config.toml
num_hidden_layers = 8
hidden_size = 256
n_experts = 96
experts_per_token = 4
d_expert = 96
d_shared_expert = 0
hidden_act = "squared_relu"
moe_layers = [2, 3, 4, 5, 6, 7]
router_score = "sigmoid"
normalize_top_k = true
routed_scale = 2.0
balance_loss = 0.00536
balance_bias = false
init_std_router = 0.00609
lr_router = 0.00163
num_attention_heads = 2
num_key_value_heads = 2
head_dim = 128
vocab_size = 32000
norm = "layernorm"
norm_place = "pre"
norm_eps = 1e-06
positions = "learned+rope"
rope_theta = 1670.0
rope_fraction = 0.5
qk_norm = false
attn_scale = 0.0884
tie_word_embeddings = false
parallel_block = false
init = "uniform"
init_std_qkv = 0.0319
init_std_o = 0.0
init_std_up = 0.0319
init_std_down = 0.0
optimizer = "muon_variant"
learning_rate = 0.00616
lr_mult_o = 1.34
beta1 = 0.93
lr_head = 0.00789
max_grad_norm = 2.0
warmup_steps = 200
schedule = "wsd"
decay_fraction = 0.302
decay_shape = "sqrt"
final_lr_fraction = 0.0
batch_tokens = 65536
max_seq_len = 1024
doc_mask = false
train_tokens = 292800000
max_steps = 4468
dataset = "wikipedia_en"
Below are experts of layer 3 (counted from 0) of a mixture-of-experts language model. Rows are named router (the router's row for the expert), up (a neuron's input weights, with its number) and show model dimensions 0-255. Each number is 128 + 32 x the weight over its row's rms, rounded and kept within 0 to 255. Numbers have three digits each.
Before each expert's rows: a language model's description of what the expert responds to. This comes from a sample of Wikipedia text that the model never trained on.

# expert 48
It responds to: Words after articles expressing number, quantity or rank: a, an, first, two, several, most, largest, best.
router:058129107143135169145125042140130129105148135106100099109157148175107112124080165157148112093114135096123159163123169148168158163134048104164103069096180089155117198112107149131157079107121095091125136126170063128128083143137114154132103142110107128096155108183185134131093122111159054124147126101144127138073135173114152095086156148108079134068144097114131088110145139117158146128103123142128110108133123127195110145142206092204102092112135078123161183178153149083113136172143156151085067138154147133187122092147162128128120116108122147117065088155143047075151192070169164163155121239118149091138140119178144160155126155103173096167118117058158120174154194162127138157120126183066131134122128118104136101107095166126127091110141116155132089126158144131130107180125098
up2:137142094056172105097106108085158177090052130140117119064144134167123117136089145088122093114107104140131133163072075100124136124118145179140146117146124098175138133107089134084124119151082135119110170121167118171146141092178064125090112101105124155148129171170119100121199085161173183143156138162121139132143172157081116130129143098105145111108158149111132085147184157109167118117075088128148164119063126148112125100127187089173092137203146108178149124109123174100170133120159124165114132072092114112179187087114140142086081083105120230116076088137147145111132151142142135108136171193159109154118122068145124126084124133172114147127099052168093100178144131148191112141153058115151097190153100096122085129137131140123118087132152114135154176113131107048107155133173217

# expert 49
It responds to: Line breaks and heading equals signs closing section titles or list-introducing colons, e.g. "main draw:" before dashed entries.
router:100142146133151149106091144139113142113149100103129152122133176198129133148103101197149134112105155101113109163123104182135142167148092062126093140137147130090155165135121149181144155171152165107074133147133117124133039190129139150134109083103130130141114122113132078131093119103141162143217029093104091127127139104107116144104135145159123060112165124115143100068133117124152121119082177183193150134125104129158111132134154071188085078099140081137132208146137122143057164195183110143187108153061140127170163093112120097116099143135131118079075074086133111122156162117118112159174120121098138068075106067155130121134151146100192156133121173097112185163139175106110134080156092134106155163113114122153168056127138177100082142151143170147115163130109170159166059155124089
up0:123130121092080125083093133154145129127161132155105109102147174118144116097108195172085125149127144150145133168133095149127146107110060118146106203150109135195132202092172145154121111184127154138135147155152137172115108141149130108066142190142134065143105115164109140086171167114115115123106086083174149166067114115114137156108175138116185174183046119140115119122126094102165160089108119163092143102155126064133106141171114159180134147113155088166165119103137087093127145108133101094101091107118177148171178118159158170146147166102122127064161120151149130083139088090127109092137095137102116135138129121108143123135135162133096170106118121089159142156125078090140132089068105111188082156036189129136138139075128208086134105101085187015145147158157097097141059162090121

# expert 1
It responds to: Adjectives and possessive determiners right after an article or preposition, before a noun, such as large, early, adverse, his, its.
router:086110134113196099171084092103125122098152168141093135073170129119189112132069189160119119095124132115166147147145087173171112134179095105166095087126188104134131124143078177126097146140096119123144107119186067126150095183097123142111089139083127155102161129155161136070124122133134078084144135145153120149113162162059133075101164160136096142105143172118152095075111144160150173156099174174159146100131125042149100155108164063150128126106114033104175149148128138107063143156172165145124081118139109127128129139113138111127135138154123118100074101167170069110103147123112103162067160238117138106160125098173208135144183150117150133146093079059167144146128176150106140131143095138105146096079145139114167116150087154114135107145123140126110125108141194083185126135066152
up2:079149119149129095128068098108094114110133145134135105166161152101115106104166174122176097121156087115077112106116152112141109179169041098098137148189100143111110158166149152175126172159120078111115110086113123097148059113110133064100089164120175067116140114109139160148131049114132090116153088103114160114108180106131166115085147174145106149140146151097168139038102181144211161074120134188089168133133097097097115127184152105162167171080134115167096138087129133094165157117160131121164135153152166157138172091130128154113156143129105110091090137148165121115080179138159103133161182190126145113088113147179098161153114105140119096097155139115208074143108153111160163093089110175125163145106091154116065120153103141135166100090057125178098139107099192082175162113089110

# expert 14
It responds to: Prepositions and temporal connectives starting a phrase, often capitalized at sentence start, such as On, In, during, after, when.
router:078143148121175100096150108124123158125081152135119134081134150145129102168106145154112100125129139104233142127128113121155099111166130055151120130128153130102129175142076106141099116119098093136126139136143071192151088185121155208084106103144116086094075170169138181185124103097101114108100132116159090086170139091123080106127117119146075097099157156098098115150145141096104117160111127099202148139133160146116107161171127125196118114130148175111137114151122151119130141100137158177094180170091149176103172073114138138107060149181178060089108070120131145107160120139191130165169195091092101101169135068165125115200140168129156200139096136036172142196186146133132135091161124139108144131135113147131133106112120145100095140157195111109073150125116119187152099111074143
up1:098089110165120182167114145146091089155108110155153113128105150063152108097117120118205171200101158126088147134130111155170112154114125114195156101138129171133160115149142062044106140065092162122087121133135165096106084087142118138111100130096140121117142132144155136138193073153166123135152080087132131100173094164122167116122151097163166180071067173118075077099117113106141145123115138155121140105168162150171123111142102148156136128149120167109115077151225111107109074056161103127050130164130147113171127165158117142097070078138149163097118133130136156085087126155131111135165181117129135042139199119177134122106103150137173123198152153066134150122113115074169113155172134162125112127130110123097128121167175168102135070139178112122154146130094141149073163065123179

# expert 19
It responds to: Middle pieces of foreign personal and place names split into fragments, such as Ka-ter-yna, Mar-gar-et, Y-ancy, M-uck-aty.
router:136159100086103108152109121133103121179065146125116151109149141139171112097128178149171114092079193122149138193159088126119167102111068089140114140097112138144130132070091110150147051163091172170106171181127160133138133099185135129116147113161138123061118124156068128138082077130124132122157095133167066159146147087127098129103153116145127117119117122089125134113087137080173182086137165151167153155173100114141084155213175113127126151093119085150202123141160086067090203135134179133142170149120143104122143155158140183120109114174178107103078110110137093087118161121143124183133161216110136104079121069169173158128159114121178171167125160049134158165098132123076112103101109130082150135124176152146174129076117174105107100092127088117099161096148157119164070111089147
up0:110125074123145118158090121078094146106102112136176148129171145123081132114163111126117124111096087101172115131127118147144124169105013144190126101131115115129102099144104168176088122098106118137129126255099127095143119103155147149162026119158152103047130128169184077168136128130151115132167125181189120104125124174157127143110093077140155158149072170172136134039088093088141157136090126122133162143163143160155166121099163149126053110085135153132116113171172079158122151135076106102110088173120110120127156059125153091186111132206159129181151138115118111106133126155125157089106075173106163114115087116107164171119119141147091076134117140139152163113119159172100078152167154114143122147170113098104152071107101098154138116138122144112124128142145147157132140100110074

# expert 44
It responds to: Single letters or short pieces inside foreign, scientific or unusual words, such as stead-i-ed, Eocypra-e-inae, Uusima-a.
router:149206203135166155122115143092113131128121102126073092101098116181164148124116138169114027061101180101140084177142127170152076119140114138126151132102119122115137147136092130134111136156109132158136109143131154140116119136165150123109148139184128143100105118194117107120118127116118121073173107188131079153145136136128109109116117149134104109135154153101092144127141141112147118044094170122140150024155115143150130135168176041149146110120098111095159150151152087073059126149132070140134122161111160104117107111106156165101126132145178103186099103116156108119147138125141115157163159114163148047079105126177139138099105160155119144142069142074124165148122171179068148179123113189040123175182088128046097093124109178129060099164171080175145189118123106116176151148121128
up0:137128087130133131179129137087156196160148109122119167172111131157146147150076123116147065097128121149141124117118140140160161232103142133110089142120088111118105071135217203160142092119108181174112147157097177109104069086147173140116121143102100106084160129166151193113124085139130102132114080123146137155178179135144132104129167105161068097089127068151076143029107131081161117132085158102129194134140176097118159083153111120121099190109114147169097092164109139111153158175090124164111118156139115093192094087133131133149144085148129116136129155065119116142110096112101150126191157120104179107155119102077128120110104121109088168059108163083110143105164111117063069118152150113089160110142157141157131098121163167159192082124150073127114155208085137084116099137112139

# expert 46
It responds to: Closing parentheses, closing quotes and line ends that finish list items or table cells, such as (2008), (FIJ), ").
router:122093146125106131128126112042108132148157137165148131128096170172161090146117153176093158097133141082171118188171108116181096128128102088134104091109129100115143163106081113141104127144152146098120153175136091077130069166163164189123143108140188135112099088172184105088099077091155134059168113135150093114087122096117166087132126148115103082073128111122089094123193196128167148061119152160131208127149119045073135113148152090104084165093178165102181139121131149145138132132136127145124100164069124172146153146112154181143111168192162134126102090095179123071168205099141138152126155106116157100092169124108120161127080120070137133231088122088121124196145130095125131112132136174106114163125123127141147094100138133100110083112133148150138160125198140180112082170138148
up2:112147132107181110083110127159115091112176117175084080197132089150134133181107086146138111090143146126131078196146135129037074135096126114113125111057144049141146162153093157085118176152109153088167175141155068118153118098106133067079157120146124129122132144146208122092148105139099114142160119148132061136123095059108103140141156164085201116123164087152124138108126117199088154133160084127180142139107120201185138107200056118117095138135143106100076135113146100156093154139166127119129113146080135129078086090091138150181159106137107124168093109123161145114158110131070089151137152134116081085104151092137126071124115097120060122184152140176127172130110097150135123151175131146163104165113147157146123113173162100115176122116118191148162152066126114087134184138146081

# expert 24
It responds to: Line breaks ending table rows or list items, table pipes, list dashes, and clause-opening words like Despite, After, He.
router:116127139134164106096153126101106146157125186124121091106124170181136126133143146151105126076129133073177122189118099160201127110167110073129091096115112163079123146109119115171090121142130134147080150110109089099131069209166080148147128094167137135109080115132173185157102085065108167103159135136153079119080134163111107131125095153146124065125178165076093107090154132110106137075105139126171174119138098119149153180138174087159105128089197108163188140156152149073106128158158152162138127116074150156115162123099204140064108147155161118118090065106147129122123177138168098158111149113107141127133102095147097124128077114071148152141104113102180194156188142186083144058132096160126197132098136131166156125140121229129135081179140120144112132101124122168106053158121140
up0:098149143157154137089086111095124118124157121154106132109146144150096104136079147139068123146118110096176049107156134122181133124147096149095071168088164074153182133114148126151132133152121066124127113174112170123140102129120091144117136147078074132154133190122185161122134148150089147108110095172092111164159135167166137122040085164157093190197130094157151128092135085143162148128107215113114185162133145104102086190112099059096107116163122149140115117092110155221154106141188132168027101147143098124125144125079173075090138098148112097166111098233179170126135114148158146132111137124135094203117140154085100139122119171123146105135094145098194158126173117148119092094145116141129132169093163129142135097100106133133115079133152094139148122156126104194097163126077146

# expert 18
It responds to: Prepositions linking a noun to its complement, mostly of and in, also among, throughout: state of, one of, streams in.
router:113143171112163218103087089166098140108189188152137131124106156125134072167036170145096068090176122108147078146122128137115131153124128124128099049084147131039149152135100140125076119133120163141067153151166125158162115145094165148128141128114145090096079102161138158111129085113160102145187078116108129150109197133102113105043112102132139114123163131073086160140164124125121192134165105172235167112199120135168106139116140124129100143105139045085119154112102128116073152170170159101143133130075142106069144132105137172074176097202182136096104144123149105088147147095119128178130124116112174145125138073135128153106143113111134145178115134077107134155123167091092058148120128166055154132117125143144114085106160143148116147172150097150109122158114132162133155128124133
up1:137153169084132120095097119156135159147167119191115156111157185140058090119111140104147131117136132167117139111157160126099121181130104149104140144141130122084187149146118103136067096146134083154135210105137124092140126148095142178100158160056183082049154073149171122098117125117117118073099111156154089095117156112183090114117073168072112129125082085184177151115187134089128190143153072110193186051057156143203097116101159153119070097130146098116083093125102124164092144157175129141068179119067113160112092149163108170151132140122096164120143093116133136136134123093129147158131081176115144152146112119124106203097112103131147157111109188142125119112162135093150107117165153051164133142141087123121148152191168140152140159100101145092114124120109097122156147114052109

# expert 31
It responds to: Prepositions following a verb, participle or noun they attach to, such as of, by, for, towards, from, during.
router:164136164115159135083076095121108165121197145129127090100113167161148034141081152147139103102108126110187156125133126107137128186153120119138077080081178061098158206173083113108119103154139168162122154114155140150139093131153136129092133113127151093083114128147147212154152090097122128097157101115103129148117136106121078133075078130149130104068166119073038155134146124144092132169129131133192165109140120120168114125118127104172111131104140100070162135144140120096103123171131124146163172171079164123152101093092101146100142122247191161131104071174144105097164106126149089177158105117113117114161107082160113157122154142093145125122092105064198164166105174094082045139152078158121140102112122123114127106102138140094112157186194162135120168178123134126164120105111161
up2:096138100163118112160111137130176123168143128135077149138121176174093160089105126090110143082137171132137104131156121096106097095111151186167142154101121125107139189148088142136107118107119175113162142159141157130155105132144092087105110192079151140161150173113114093144172140118159207166100152205176132132040118142109155090133084158078176180197083080121126137130154145084120168094101136129073153096128131096137173162108128109132088111144113089058128147140155119148174095161167132171166117043124122058133110086090127140133144090105158127090139103079141070103135141141164117193116108093114089149110084102123147127130092158197134128097178137062234126122119162148108116116126095199166111177170128089061116088114122131146136159061115183133082101150097107117132144108138144

# expert 37
It responds to: Line breaks and == heading markers after infobox labels, headings or sentence ends, before list dashes, e.g. "Physical characteristics".
router:107172143148130121147116130158149126154144154113108153120150139209114065109105138208131099121108159132137165131163102161141118184128060077113106123117129093095134151136126119140157157149071128118104139152117121143126053120145113127179172124115190063103099136116134099113070097151184151098146036169128080160163171155122149109099090120109124141128128119128111092134140161095148168086151113154176132083090150089110049133154120092186072126067179111099171161121170154116085127155186104124112143132111150112142162144098093096134089155113162165114113126114115106128092190147119096106123164145099157101143081102161145161120173103150179173103094157119100148179171147118126051072138093200105110177144201142154058035154176178107106108135129155166150076155115150110121128186122095
up1:168136110094166069154155141171176155175096118104175197164146139141202151110108196158164112103082098107136154135163093081132081161120153073114095217081101117093132096166129125090133105148119120169134137185152152137135127099163112086112167143122116070069152138147079124122061153109178155111157141121124047123151151068137073128156104157160127146116133151161152143105153132091150144109165172143080189090179122071146142123115121118135133168135149132170129128152099157138132114179122141164179132107147135118117070120166109139159126092082125111151123131051162138151143112143122098114112065181085143090134082159152084171178157118135107090098110170048085125092117176110090057095140169119167158156172100108149097120202167100131122137105129092132162116086060105122120157128162154